{
  "n_layer": 12,
  "moe_layers": [1, 2, 3, 4, 5, 6, 7, 8, 9, 10, 11],
  "routed_scale": 14.3,
  "norm_eps": 1e-05,
  "tie_embeddings": false,
  "lr": 0.00514,
  "beta1": 0.95,
  "grad_clip": 1.0,
  "steps": 6267
}
Below are experts of layer 2 (counted from 0) of a mixture-of-experts language model. Rows are named router (the router's row for the expert), gate (a neuron's input weights, with its number), up (a neuron's input weights, with its number) and show model dimensions 0-159. Each number is 128 + 24 x the weight over its row's rms, rounded and kept within 0 to 255. Numbers have three digits each.
After each expert's rows: a language model's description of what the expert responds to. This comes from a sample of Wikipedia text that the model never trained on.

# expert 27
router:101135117099092142117143128166141121155160121131121122102116121143102153091128119140115108089120145125155101171134129111129103074132131097134104141109123085147135112165125135100137151091123136125173159116119102182110126119103119089130102133144117138135155092089162152129154166141114079143111096141093077090082137144129107160129116122095148145136140090115150153123159120168105113124103140144136098095129111173123129139160153138135056122145153179093114090168134153131133144137155124
gate1:114117093130148123114116159131132106136125146103180142124135123155152128107132189153122134127119154153126123124127097124153129105128106135177098124144122108134100148109141125168134113086123169168093162067113175148130130081103111166097128136152101091085145101146128143141128158082138092134121191124124133115160131125123174161094126104153165137140118139119124159134168110129138120097103128110142115093103158161136137161136098080104131130101085092124149119134102132133108096174121136
up1:141134118142138111106126112113143114136135157107132156154138098101142150099126192136111099098123142155144122117172088127148154086156115167173158095124157143136137140176125159145093105115087117142110132099162178157126123138146098181122102124117133080094121106168129188137136150113110070126112143121099127116144125128123131137097121130143143115136131142197132127124142126094102113111121106125144098121143136120115132163160125122115094117152065142096117145099086141157090106153114145
Description: Noun suffixes and be verbs. Noun endings like ation, us, es, ity, ment and forms of be, as in Location, genus, campuses, was, been.

# expert 17
router:154143143112103094154134140080144119143102155123117141157134133120126142109119145102147166171096144131128171108159090128134167160119086170101088128172127150159134161123117088145130153146127151133123109151158178099088101119152108140143105095152112160170111139116164101143151082111126146078160151091076145155128122122135158122103131123136129142110101116143136095131112092102131123125148068110103126113130124108090116123132094135130111150152131131151133086138149142163075118109123162
gate2:124111097166093124132163143107093126127149133137111115070116135139158167101107145124134130109140153140108086117146104123168128126152095151131130118139135119123094117147094142127110124112116133152127127169096081164142130121129150113118098136150068128174107111118097164119123156091122103130135148102125146096122103153169133115142129119196131147098113108175105103120137123156170120132134116114119190172123128130098106157149114111127129163130098128172166085136095132156094179106137164
up2:150148128081138131136101106163153118120113142100134135165114114147132056160142108134125111139086126091149157121131151108093129141099152113130137075131129140148157129101133140138120164144146121107118115080172170105084123122137111142148153129130161164068175127142156083139147110146124124136140103132137128160135147092081109131134143138094108106142168098085127171137119132118112137142108152143135079095132128142159129133125123140113131116135169137114100161117128084089191105160132152
Description: Word-initial consonant pieces. Lowercase word-initial consonant fragments after a space, often ch, c, p, b, as in ch-urch, ch-aracterized, b-rass, c-ell.

# expert 10
router:096145153117140144161157123133163118165106135154152161144112172138117138133111154155155120152088161145135121094159151133119108155144167122084166167127094167116161129146145160166163153137106107093156156138127101092143130161109113158158146165126135144132098159154104142143143130161104142113133146147152173130151148135163141128136171081135090151148121147142153135111144143120131156092118164141150093118151121137146135128162147161163107138168162138152118159168139171124119163094143112
gate0:137181162111131125110140116114084116143190144138112156133086124114102109134098070137161155120109155138134161135120194140140161099123119126126150108099149109102114143111109101109099142107167122119128127115138127153113138114138147136117159126171130118138140081112184139116089176118141106071101142133097120128156133122067134122136136156132140118084088134122130165104125092113124159141126186127124137115119155109105142132119146100133118151131154129104126173161176133113133108152095091
up0:119120118163108140149114173148116141136128106104125133135105133146146110157132176098062127159097108168159100092082127125101119128131121139130155113126099098132164145161102088107149156137153101112125120175064111121157128163143094117106130146109088119124094123141125103117136153148124152137155112166126142143090126151132127116146125143092127147102121093125088132136135131116135145148101095121115125166146101186132093137155123148149157096181091147129172108144141129138070161113140157
Description: Codes and initial capitals. First digit or capital of infobox values like area codes, dates and genus names, such as +36 94, E-rsephila, Cl, qu.

# expert 29
router:184092141124099145140140135143108096107097125143131129156078141075162100114151145124133168162140133153149138122135122171098117143090148129106130125149167137112102174138154128126141148132176130122080087136151108111101145069114118125121150125125147152125159138144125152128093067157130148126110093076134141146111129162139153161086083113110156126129118148130094128112144145110100145125143129159155161145146150149139116145124121128117088160154124108147161155139160124111105089165087146
gate0:139146124137121143081107079163131168124095074128114150118127109127134115130171148112128122128134092168103141175086160117141144084134113106092160121122174124138129114200095122139129146140131144129141119113147144133149149130121098138144114108141135086098128060155121151130178098130108147125146132150140163144107158132117123077100141142188127135092131139152160126120116120155134128141134137099131151136133103156102198120104107157128139088139112083139108136084127116101142109112126109
up0:139100154173089096153145098156104131116114063140116139115128124115083099150149139162099133145156166155143137115123163137111081115131099143150124130092080142122124155128134109121117148087093104092110121159117176123172118165130172136128186117129108127145112115153131111139140135145118120111149143146170140147139106128077122135152138106113109129141123142135130157100084193116190134144092143127132097137091124125072130121145141117114129121138172106104135116153117102125164101126148111
Description: Spaces before numbers. Standalone space tokens after pipes, semicolons or colons, preceding numbers, scores and years in tables and lists.

# expert 16
router:099143152115140142158163124133170122165110137154155158144113170139115133134107151154156120154089160148133119094158150139119107154146166126081169159128093163117162126150146155161165155137102108094161154139129103092145136163108115158165144160124138145134101161153104145145141132162100141113132150149155171129152150134164141128138173082134090154149120145144154131112142143120130156093117161141151094115150119138150129129160149155157105137171164138148115159167140170122114158093144113
gate4:139158164117147147155110124134165165129104092116142140090150164084159131123118088123082131141139114109166116145143143156126141089157145121106093112150094092160114132133112107150136162145149149087138075120126182139144142118185091094152090121124166087136109149103091147118126142148125119172126146138129081090136122126115137194134129151094139110149124129101112133163121127121139131142137127130139099139115169118118119104108154147123127081111101170096131139085081143125119121159119133
up4:127087101131136076134139119119104167084130111143117090152139122141136086119126119127113115165128155112164133124114115104148124072139111128166157157137112146145138127130134119097196154143148172132160124125115132131133122103119136129158137163120131151131144176121139086104115118124141096126152118151127151108095117124152134118107161098065114095128098094150119127136129150126126107174082121139131146096130068154132158103158168123092108113138115123158206120145091130127101121138171157
Description: Decade prefixes in years. Year prefixes 201 and 197 after "in" or a month in running prose, such as "in 1977", "February 2010", plus rit.

# expert 1
router:094144149116139143158155125134170120165109138153153164146111165139115135136109152156155121155088164148132120092159151137118108151148167125084168163127094165116163123150145158162163154135105108089157153138128102092146133165107114160164144164128136145134101165150105143141141131161102140111132147150155174130150147133166139128138171083134091148148119144144151132110142143118129157098114163140153094117149120134148131128156151151163108137172166138148121160165140169123116161092146115
gate2:143120120118155145104157126097085152125153093132102126157170119159123137125144143128128143086151128099116127147163094131106144118117106114144104118172111147116131082087148116102109125142140097168125144142128163142133144139115131191128123114158098123140152136117120140093174126125150168093181086131075139123153160104133143103089120089114168134124121166161108137136101089146127110139121081124148101135131101137130151137163095153159095126122128183126170098104110130146136125072132094
up2:109131160146163114177086155108167123144129143167121127146167118148104125143135147102091138164168134134130138131133102131151115158135129105138103127072174127151104122114158158104107117133077141146155100100113130114118117117158132126113110171134162148114136128160128133174167090096141137106134170092118160157111086138091145161112095111160088142112127116100101144124085121160115164114166112104118078119160117144129124130105127108125105105134128088090093165178123133108136126117104143
Description: Digits in score lists. Single digits and short word pieces inside number-heavy sport and stat lists, such as 9 in "9–0" or "9,703", plus bullets.

# expert 28
router:100144151115140141162165125134162120164110137156155163144114168138118133138108151155154122154090159146135123095159153134119108153146165126083167157127093166116164124149146156163163154137105108089161154137129101092144134162108114156165144161124138147132102162154103144146142130163100140112131150149149174131152154133163141128137174081134089156149120145144152134112141142120130158093116159142152094115149120138147131129160151149159108134171165140147114157167139171122115161089142113
gate0:183095184164139140155136136148124124134116120123154074060101088130093120095145111101133146114158113138111114144091146173132129135118102167112126148152134139111080137134116099128080138145103118104129158142143117136116110137160120147122143113151154184157105181130148134131153129112125161152164129131137137115173122082104128135122123126143125129139114119127097107178126107130097103097097130105139134159116134090133129098134148136095137155166073103121105122110113129150127204123108130
up0:140128144116106104131133147130070099100110140112166126132118092150100131095145103104156125155158201131135112075098118092124145118170116137095157134138131140129127109117105124122106099088157141109129149141104151107134114106106107090112097129128151140138151100118143178149087149141133169139174136172111144115127141151087155124119094121124097112116140117102151156113132176146123109157122147111122144153103142139130165070137111123116171117105165129115123165148111165168136190118131095
Description: Word-initial letters and prefixes. First letter or prefix of a word after a space or line start, such as F in "Family:", de, ac, con.

# expert 13
router:097147150112142142159163123132164120166111135157154161148110166137118134134108154155155122156088163145131123096160151138119110154147167124078164158128092159117165125151145158164163154136103109091156155138127102094146136163110118156165142160124137146136101165154105144144140132160106141110130147148154173128150149132161140127139173078134090151150119145146154132109141144120130159092114159139153092115147119139150130129160150154156109137169164137152118160168140167121116162090140114
gate1:144104098095147123136107138150090114151143138159155108094174183166120172110121107083148127156173141143152126124074123061082149084111124106099142085144117136143147175174130119095133115145116118115129119157151131160149124139131098123124108109147143149101138122145100095147133129158144111144132161139123135120149130158104124139120151136171151079113084152101136133114133135128103129116121099110105121129155169121128146120119104113131118180088123118145079102105120140114169158131160100
up1:096151110137112142138168127163094125122148104106120130128134125115133120150126136108089126114136182116175118116118128168114113113150159163122093156154161099085111100125161082164105139130106137148147147113127159080128159103126118165160163121145128143133110124165090080124159166135122143133104128148146120142131119094137120131142143154150173118157116096158120161154068110153124105115133125136064141098123126159159134140086129094133076120159108117083094134129156158117103106128107101
Description: Mixed word-initial pieces. Initial K of transliterated Indian or Greek names, plus table digits and middle word pieces such as op, amp, oun.

# expert 21
router:100163166165130112096143092089161122160098084107161134140153146122108129107138163140162114177115155161141147109146150141094144115141120140108160149119109126128115140113103142113131145167197107124158115158145127105121114142137121161159124140161177153151084125145131134123134086182137102138118119121139122099162103101146111173156143101158131123087103130157105118114117156128076112098153146112092129126103096077121155139126096132143122089151107150134094105126157123144133162117144105
gate1:111133152137103146103117124117139079136096132136124163120148125144133081113116126138114131138136140114087116104143140126062127088102103158119138136124146135131107111143199131129129132160123190134132107162095151136108146156131089185139129163118128097096095136133121113119123144124173134142119132126104064107139150146123142129141118156135130134137099137112142155145118125126170086128190145123107150124093123099130135107160148112099159152163143116108152154080167100075165081112123156
up1:113095139130127143157176138124068174122138145146129103141088125092116144139128122123127122124121119111150163130105129107117122153143162102169139109132060138143111122087153071144131107119112110090153134124146109135148084147102168082128131105113133143154158117163102111139138143126149142135133141139111173129154127119150098108140129145124126154184116136130091126103105178116124148148069123134149127134166130108115109141130155153163095096150112142102114092149133183134062166094123124
Description: Letter m pieces. Pieces with the letter m, or l, inside or starting words and names, such as Dortmund, km, merchant, Commanding, chlorine.

# expert 19
router:099142151116140141160157123132167118165110134156153161145112169141119135135108152154153118156086160148134122097160151135117107153145168126086165166128091162114161126150143156167163153137103110092159155140129105092144134164107114161163145162125138145135100160156103142145143131163099141113131148149154170129151149136164141127137171083134094153149120143144153135109140141120130157092116161140150092113148117138149133132160148164147106135171164140148118160169141172120114159092143113
gate4:127130122107149113130090119122095106171119152128183146133126108136133097132120148160118177161183114142104075124154130124101107156135138120160129137105103079101106162141178133156094119134091126146113122122153143153117113079142133122162138138112129135096120119103145071118148095101135142145121121123106131097122137092115154142097137141166155133131091125126134169082101161141126126171069100140157126148160167149153142100143117081124123109140169167103135128115121112147115119175124102
up4:120141154093131126133121127055137112158155137119116113116108133141122130154162169101171135158113103104129149128111112134122126141131121128108107116075147120149150111133100109127129166100167141076105158118100126177108110152119121123171153149110134159168117101173139095125099177125123149101124089124113168132146152148110105135109103148080156103166168104125149161105171139132083103093136142107088122179121145138146131124107113163170110137106066146140135131106130126121143105131133124
Description: Mid-word pieces, ISBN starts. Middle pieces of words and names in infoboxes such as Cem-et-ery and w-rit-ten, the 9 starting ISBN 978, and Thai bytes.

# expert 25
router:107114079179109140138104142118122155122165136095085138153121140126160101155128090129141144119106134079103090137157118148146104092121126123113135137155103138173158156142133134141138101161126111119119148122153108115082095142181131148081128128146101107093126123100109135151128147148101148089115153146152136136085127107138117139109154113165101133112162119137082143108114067145168153138156126103096150095144080133093159117148138136136148149106110139094087130119174130138139143187127144
gate2:160113071128130137103109119138150135156153170128107167102128148140140111134157115113159163117121091119152126123130117164097136124178106165108122136119135137093178123079150117111131121083131119134124120116081136082144145074155108127129113158161131106127154098134122133154147122119101135081130137086085153130148121126149095104124146156106127129133148171123099146126183112118160129074126114129128144170104129101137146086140107087139103097149135183121158166134133135133116147085142162
up2:126137075153140096133102140145139134174110098171111142131114179134130132133170102106137133143121120121137154119125094178127138072154118145168117136141118140112179136047157105161117123127126146109115134093084125138145130098125094146143121159155135070112120120135094110132153134145158142121102101099117117148144094158139122110090137126117131148125121126099158139102192129140138127144130096133123140144103164110158120104101114108146103082196142133132148138099147111114120155108103164
Description: Articles and determiners. The word "the" and other determiners after prepositions, such as "in the", "their", "its", "first", plus -ious in "previous".

# expert 4
router:098144153117141143161159125133167121164107140152156160142112166137118136136109151154155122154085161148132121096159152136120109155146167124082169159129092166116164127151143158165162154136102107097159157139128102092144133163111114155167145152127138147136102159154101139144141129163101143113129150148154171129152152135163140129137168079135090152149120145144155134111144141118128157099113164143151094115148116134148133129164147163155107134170169141147117159167140168123118161091143113
gate0:159130116168154096107148152164109092179108204128106118116142139101108097168135157091144121150136121104130120158155141145116169127137099151099164121083094091134124148137155122172138133148094123118092081105076122131125123138137111108158130140096094108123110140130146145135120087144150147126101128106124083137127094131095138107093129156141173106136123126146154100140149163112147132122098183116120116137135155126080132119122146141134135156120127158131126133114138150119118094184138071
up0:109135082131118112069099126104152140109176115126125129114122126133155169144139165110110108139112135133141107116131108105118190173116087168158130171146134147145143129189140083100143163133133109121126090128155104124128157108145154164115124106102136157134116182133121089142131119133136126073110117113138096131127100146141155168096134136143076110118152136197114134130106170149152095127108124124102136124089135132156126113142109145141123106113075120096153127138146156101099113155102124
Description: Digits in number sequences. Digits inside long numeric lists, coordinates and win–loss records, such as 7'9'5, 26°54′, "8–3", plus pieces like und and dis.

# expert 15
router:092099158152172143112145110095151150160130144161148142143069144109133143163148133143160099165094128123130097090130122111160083161111122140099144153126105130119140185157157100106096149164148129121140124104106156097134128150128124156158135139130147113114096101173152148111119066108113156116114155106110130125173112152142137115167162163094096141142153125157138091106133161144140122121128133101145129093094091144121098162150153124139110097124136167088113093120101134159104134127109127
gate1:111077108165142123128092102132167185138089082080111133108124124089128096148127140115119159153128118115115155128140135120198146102134135129107102149107136062113114147133146127123125123124136118107115152133134132112119122159139136156175138054145160112130178116109146106114102144086135159134148113088111153116126144106185125105150139127119094112145133139128119142141147092151110104179093121162139157116162086123150109129138153134130106143175112123115131159110114146162123103155146117
up1:132131134121140158097118129132127084149154206168128143153123161157098125104112109132160132142115149160133152141134105114091110120143082097142175125117138171183120139121115133108106104117125099152115118130118107153132131114131136101080109153135113143147114122142114116101134158142127091105115133177169089114094093114097122125088132171160146111108134114117096124141096142127110161086158148072130127118128183133158147120156149133135139120088168155105113143144120119070128160095132152
Description: W, v and el pieces. Word pieces with w, v or el, often mid-word after re or other, such as reworking, rewrites, otherwise, crossbow, New.